Below are experts of layer 3 (counted from 0) of a mixture-of-experts language model. Rows are named router (the router's row for the expert), down (a neuron's output weights, with its number) and show model dimensions 0-255. Each number is 500 + 50 x the weight over its row's rms, rounded and kept within 0 to 999. Numbers have three digits each.
After each expert's rows: a language model's description of what the expert responds to. This comes from a sample of Wikipedia text that the model never trained on.

# expert 17
router:566466470569484475536468567473455543597441483459528399581511506508563547453552514436564603481503450613503469415451463566527598502477422471486559460474507499531455547548548508518527403500581488541600466504378456474482466439420545488517507508466466595507589488441543453504473510485458438477523501497504600571558383499482457463551491440478552532473547435546523460521586553510535497562486450499542436529502528569441523430489556468500412555570579442423497521544551545576577501552439507497561570507489590496444518488591564422481489502523473525442558495448547495477491529548558515427437478533584462521438421514404480510473554505563513499559585466563425507514502448526471501431530507501432577555496525578501447509452448482601426431527467520524427594562500562490473436559415428
down0:540509495498541482575462484520531468500437522428529507468589493537520516488479583574515456407585521480474538491566514447530489451419486500441476507519625456564522493538460539476510424560481514418552504529502555506467487521506476488522467502434460422455493528556536539514660525563532583460538531546417520492436478453580484455515532489449452521548463519577491439478612533507468519451516483483498578488536514485488557504560508454477540535408548578431530561474534523528399451488502481593557547492607461565419504513531602459524519549442440391461525413462536484500376482489485485515525502564438569472569528577630472546510458451527519467606458515524566513437456538479512504552609434500461497604462590493522566390547470540474560516425402413547606572497476505525415447480449504
Film and music vocabulary. Entertainment nouns such as film, album, song, series, episode, production, in articles on films, shows and music.

# expert 12
router:469480546450593541444538545549434427431517405487516588549517440414438524467468461497457493502605445519454460419573523480591581424435466403404462460491423519543507492458501543554506585565468562534505508443538578455509512537449486409416436437518502558483461586492412500470495420535451514517461564450553436551554554575570571421442430559515495419519428473587470381432461564491471492432504565487493565427556412409534498540565494517513521433471422512497496455597503557443511473550511450534542510503545405460484426443501482442567462501541513471568416513441444535493489576491472504537556445501467497549518553453545451468546494489439477452590486504529490475524529520539473502469544478543534474436494521550527576419464520527575424571470473534455525577492466507517404424429521448
down0:624521480483540488457473469519413529527563442457560528447523484457557417542506515499449478484490442537465510492504518566481436550520453520484486424500552531582508572552555525489550496447466486567450383487460455446496517504563525486430496476468482458606380533515501453491509445502523612506464469557487442535519549511542423445508444425464476495490483477541505562453529633504480492545496367476564547551521487528482391516482552518425501492464589480488517433627496435622446490441518544518582444445492433474496577497451525538480485617582478428516522585474548500554539547383445419424533399547469486499466458552565500480461543444440469524455531490449433444422580538541490462495468576494421497496513442531419539526453583534494414491514524453442506488594534412487541504633489463
Table row starts. Pipe characters opening table rows after a line break, list dashes, heading equals signs, and Preceded/Succeeded in succession boxes.

# expert 14
router:538481459561513509432578584508507526490527500506516470432458380525400494555430486487500584553534543449493496531559472521495526519457552466444559441581550571416498445503546529428530545516548469486439493433441599513577510554401531405397466422437580487437423519482532434433517517457433441451580532441436553515553559507500495507545525431533563455474431466518492529452447479487505449422549503466503512461419410519460574520578572450580577545493500578431544455534409537581513477479470527555471446485570378480569514549468524533557513468509490500443459546440615440474560487537420534535451501453556601531445557536552464552545476474509499585495472475471501532548523563426500516562527548534484434474558536546502448417490583510414436539433429504436549478512566530487403427525488504
down0:486606541416479586509505503499449577541456448512505498433471510381541520513415493434499522520429463552471581527538552521536507505524539495512533486481390421535446530486505488446418560554532536525548476491418474384510467517482374555550475452533470409566526495423430576518471597494460489535565526479490382503511428485488583432483539459650453511446422530478538453496486479549544454503447522525588616447460506504545473607535466523482584440438536456498396424500509438513549458540528476450510517454410562556558524487576530467517530479462553554567594444485426545498480514571520456536533544516447459502612391475506503535496493456418471481547591482497426535535515495463480491539436475419537554421497487434487450503541410564457568466525449444554512455511550531491464494457569437
Score and range dashes. En dashes, hyphens, slashes and plus signs between numbers in scores and year ranges, such as 23–25, 2–1, 2023-2024.

# expert 21
router:430538483534546489404564574528485444417467469523439491454457484469484459592451558473549501550559411423544420561488546514465521508572593550413461454589473491540484493473428544454460450492505473480376519567489568480485516447469548573431474491536536469542486530496505464555450563466533413451530509490492561608500554523508467488425482488480604501429429540559484453439515497568416467430551426419502565556491448444471477506509525504536518459512415473402522417464449474456467442545519488553556492537540461421504546526490589564529447512557533464531422538445537495474431501449434450536495537506508595491516514604523539420473486479476445406511412545439477500461605432508573563536566514488576583512422469409452492488631546555433480534510579542371517511521524521535508425543508544
down0:453521573457522448531483413477487523457572517513505532471526570500518357437544438500430473482435504423514467474524489500589451557550489493531539488425445543520544542467439635484497564557451559504584478534580436463501549559509535461584488543515489572496450547499475542467535468480472546532452557481425430415476449480490400512529482476519536444517530544483612535395393520522547528529551386516403552416484530412542522485470496493467524519568499574466446483548556399523533517492463558511556530480536562403487560498429481479496421509528480440480655464512472544487511496465515554498531427422433499587576492567547507544447480438504440463463460490528456565480521454406465567598525527415479496452526503501574379555577484456423513570502369498502551488527514562455433503486453507
National and organization names. Capitalized words in names of nations and institutions, such as United States, British, National, World, and RAF in military unit names.

# expert 9
router:539436458524522516408609587500475442446404520560526502474454421500447503579460481445524511527505474487458443483553524455570567496436548421406539438562537542497522496519466535433422432483502430508440532430495488570569548572451521489402474444460599417546441548459542426460465525585543460425550518446537549515549586464574475488516462491539561504474533505454423474488437495535407485414527577471522568501443562522471562501615487475500576440487498526450508454553412470514509463448489492515453493504571387434589466464461508579599536543602596460447393494430545433481469487566401506542445423556522555550436498608528490529561493507492431551566476433496454488515488528476518461538560462525534508514452460449433533407476466527548469487538507528458554544504553482492455471579583498
down0:466540512563499500438444494470562523563506488468437512449434554553584490523585490475477558507531442506479450502498551520550501487449493586465469532535550456481494531404525516531523505497407528448477489494481495495524520492511498493455455504545511456522417412591487585433480495420500454510428543577613563536570482468548572474491454564501564513522556537361480445434554519439626567569431565459500515501468543545480529558438462442493488536436595497508492454514526462537454424490507512530478475541454590585339565535381572515501516472433561497475469551379545523500412447582511555541498490510499468548514593443507474522490429513442516425551567526606451557551521516530493417436510497568512442533450417554428510493526448421610467438578531517482418439402436505455486530470448471
Place and name endings. Word-final pieces of foreign place and personal names, such as Aquitaine, Picardie, Argüelles, plus country names and periods in lists.

# expert 23
router:545477581481432533491557514422497519515462493492442446492545479512587497556559484519472514585420599461452469553559494479516518532456435465511526452469586504509494431483415540474454525520481448482481524454572550482569437507409621536469513387434511485529476509506525424518456496488433528476582506510623472497551625421575538527501489481581442490526559553411419495475453463548485595485476613492465480549492514436535570553476519408523552585514385466529513499534415528486501444554510500612480414507575470412565435608485509426533627471532548513513469476471534449436458539576439448546437546484569463491424530430504428508549548432519536439510475531430535472464547390418521476496517528507503509551452437502423495526451501576518535525543474488451563483427589505506502477436549571
down0:544463592507481525374473470545564405530533480567442447471414563559434425447521594503489522446405455508516545512508530486590489509466520480567475523513507502619545487480468582448442544463479492548512485504630484495549485564523502525571525397579458436514454511536489531551437535590586555503437522544568526428445427459469429539474545531477400527474469483430496462501484582473496496530500536477521511546376559563545465498470485527499416460556470527495588539506499554435479509498606491421501490430618553419478470426511467371540557478436485535581518542479460480598511482434506457518611516507476499443427564407525529492400443508500468453414554435514559487514479522495490499466506439470487482551504525555521453434407468459480560515400452499476448486461436428448486497538486608
Infobox closers and units. Closing parentheses after ages and years, time zones, degree and minute marks, km and sq units, in infobox detail lines.

# expert 8
router:455482475526581558469548531518461474513455491548542576487482402553428544570481555464471469403461499484478484540573581395537545541491385512440540447569458513458566405629487586505552519561486516468404489512493539487571491599408477492450481512475549448588471548460516479440457502562471481550580390478499490564515470559524544608530577493476408637487561497494510468521456522391547517450513534445475553526462465529421552458516499425502524504529519593440489520526508565517462443582442595518502398568547451489500576582567438490524470464506485560549434507415539428510506561522459541453468531419497523510454498580447524565401502482453493421568500466445494416478525460432524495533541507505511575616508471477448500494494563440405455481534489473382510505464566525523502524490505501
down0:463536515483535376511494467460452435460487478525521444476453500441425486551470439430536474439541537501518563498404488608529600509522435438466460486457439456509451435533548608541501536595494586579522461482481476538427474482510539626479461461521549536464483524574562444495500497476444484500577579459551572391479519468421474507402516502478429455521477579522605593599425570520475460520487489488443514504483524438477420500463532504518529591621537488559516477573470455508488439502497475538529493556489581481519500532565503496539434455483533473541569481471448592494417543477472433463434547454578539559519499456571477487532488444512437527481404428519574551419536548440542434524553536586547610457506463467486519561479512483424472596471556490397550606451506483593493557455485448
Sports results context. Athletics and Olympic result pages: "event at the" openings, medal, Bronze, Championships, and pipes in result tables.

# expert 28
router:480475473574433438529450508463504489454512571436461468572427433550497409493549481527506538405492525462389510470490510591522520444414442588474456538443490518479564533439580582502534430545446500497437509575548587506510522509445593571551507493477550527522543539459525495544492482441504489600554468492494529525449430374498422448433561481487507568561492527490534494571445505385513519489541472479570400464483523430462554488393439497473514579595531531543532513474474581598486468533463652524466545552539546461551508542575425460579547480514593512534550536570484445465541598550538495487531572492545372476376495437423451532449534442451512509539476438488517583508454464551536430466536514438460495570540483485461461527466519430534527424534476457548531471536479542451509547564461442
down0:476421521568499629518514481554467550515591540428470538545445448474574476587478480528550471413486477448491525497567624539458497551465461385470464546532513502570487474428531507463517569614546455516478467435417538490544534510524475501477592541576470521453539497480421429552486419426502522459448525485517587586438466469599472454516488484593537514412482499528541602534433595425485457504545446490546478561584545543572514542513557539407484536434585458492508589549470533646536471488497576460456536586519561404440442516569450495442487534553542466501466469576479458481457498506523494507472506493561507615449453514558515498481447539599529473487550460493499449424468586482500458527430456473553500475494444396537501534366518561449497501507476489510510432415544498482519561491471545
Sports team vocabulary. Words in sports articles and tables, such as football, season, scored, tournament, and "represented" in college team season intros.

# expert 0
router:413496531468534550471513556529479470483511528575531563460474477464532405443509435512564443496544428534468457537419449577527527549543628511489554617625569494487484556437456396445518478541551508450537441481516523449467503541469576563514416508482499518454427497421489466502524552507499539423519549514500520453529516491548487602455508466521563512464550475439401501606493522465452455565490563500540460448477536530526541426528501539533534469385410447507600503559553522514521470500517375455527555526467543462446580426502510540406481449522584534427615553562587455425457486519514410415459433443472466510508566592489506448469555454446486587495456411597540526470563560564513481494502541404553548530479584504479408468539458473526478481523525503522520456552435457516497597556437475
down2:556519475495395463497518482547499426424445563499526490508467474521519468469424478524445510488467514582544537535512468570510563521482469513512546566483454428480535500425496499564489432538529511543499474433453467495494546495564541500404510554392585439414529595468511517552495464504553493476532580404563604488586549418513537462482521385438443592544493480544510428477411498554526489480498488521470532400522491346501473484473571534542520451547438519505516488534484467515425490514564397473480466581572424525551512535438530560529496507521497637514500534424497436535483440421530510413504462472475521479584590542451520542537643432469456428509565512566548440430491595573482406497559452437539459580449560417496469504536481471547554462507535446516571456552436511614548540453533491
Abstract and time nouns. Abstract or time nouns and their suffixes after determiners, such as year, days, period, law, constitutionality, nationalism, amenities.

# expert 16
router:562568513454561509484595520489504502505411531506531546520494530581467558468470453494513487547449511432531520557580476406561496481492498496490565464508554503503412487531416521446402494529503462523414593393520526611557484511424497516425432413495507468581462486420511451490472486583534434427529505549508509495620502481579500522495575423512484450516607579521497522485413418576510500394504608424440500469491496464503543501595595400576527454416528496457502430544430551551550460491502446575464469495512445429602464473452533584592505505537531476413495447536524471446448481506431486536433486578533499404442563557510527499531492461441537527510449476437403513509454487516456457565485525518479503604480500474427393518527530539465489499574469594472537445542488561455487473418477573
down0:461518534542529470564474383613521447564488532454667423517486523430542462460501527543504443490504573582519527514476490638463499520631477536549398421521496485570528550452595535495555453526497459486445484527529471578476510545472410547388530539492484516415500481493491561516505484461413408567399497453547398557512483558450615481418451552483412472497469528474445503428559531449437449531494485452554503543457500490533473533484495495537556515544540490493484570508568464452510557555584486363470472519457490496550464526466500549369557470510472425509439516496532488560507444567564492511467617463515489468464416504531546482525468552479492372549508471475553416425579448527445514439554515498504489508489445486496437469530445494447520459518544453505533503434577554457496452497395462
Digits and codes in tables. Number pieces and short capital codes in tables and coordinates, such as 20 in 55°47′20″N, N and S, 3:06, 127,600.

# expert 10
router:558513594491466427501409502469437464476538509515482420469470477488638523514455450503480503464515533414463494598547510530525536426452568570519444523458511475583507437406405515539523475533395451558471495482513475501587496502473457508467552433522479575482503468517454425559534519532497491439566498469513424482453546479483525407433474468537415437404496531525433550463473557525495571583474563473540606499439567452477522471429416421387597525426458476497543489500403544477510520573595569547491561522541529411589462505483488477589607560517534521557428388542476459495508528468493416482529479536516491496465551540547453523557491406561437470518454591477519508436523518451462472435568468510452520573427390446508436552516536570542488448576509470502494500392563560502490544438509488
down0:512460562497511446505520553548579411436508512499496557640454476467476494387475477443460435573520522570508428527482585496491534515433486464508449495548384533510517442523448634500527503468432422514540403523476497517508513479450520575450544537592550595482490474513532528518445415469533472522448431556551500448461498455513520494462527432490497523486498559539431436560536582464533536544525576540479505504579461608559515516481511434552546437458559425502529421460463484523541470517449498458480623436416405575563445417473435570529511448579512534551406550483490499511590463442564478511474439450537527526462529493446473610531544524483540534493476421524534560470519555472500460505514568465477509435523607364490491591514484510524461530369400476459548546480520525518534518507457628
Infobox field labels. Field names and dashes in infobox and list layouts, such as Coordinates, Conservation status, Synonyms, Preceded by, Written by.

# expert 2
router:571532427538414587458591416453411430582501490449553469574410470438532411553489487368533517446541541548464441421539565530540541468452395508417449454554454560518517495443500505474542483548513425463486441445496511563499538442541573510439530462467547418571555507464587438560498502446434508564585518508460547585483492427494516555470520463575572528449546519496454502518495485535459546561538481496515479514400440568431478459561529508475551455564567461549466443568435571508494463523528582531509577484448503492549492454454432527553519487572479419560446512448513529449454478497499493541588439570492504557465566488471438553562437508486442545559566536547493615447507545492460555602579544510465497454458556472448541456477510562424505491544608576457537490484474444464436494555575428
down0:471547529491438437567518468527463523496368488481501549432608490555544555412560483392495502478471429469506555460479477553513420542539544475495511466538478376494452573511577542471450486482536555492575552505478426445476526575550522442527505468534463442504611471567381453446431527543432525433593506529526507502560357438440495455544517492509506464472560505403419515401488521452613403492526485490388506456476556496575463518548525484488530529526451494424538550492494531404575404388533545472554568398505493384460518521481496449581531499471466588527473433554501541552443545499524534465457451465475480522481475473502406531509455500572599496507495459508480536520401458582557435456477506509542474471509520491516494471479540509499427519492470444452529619523507592542429517496431533
Section heading markup. Wikitext heading markers and their words, such as == and === around See also, History, Personal, plus table divider rows.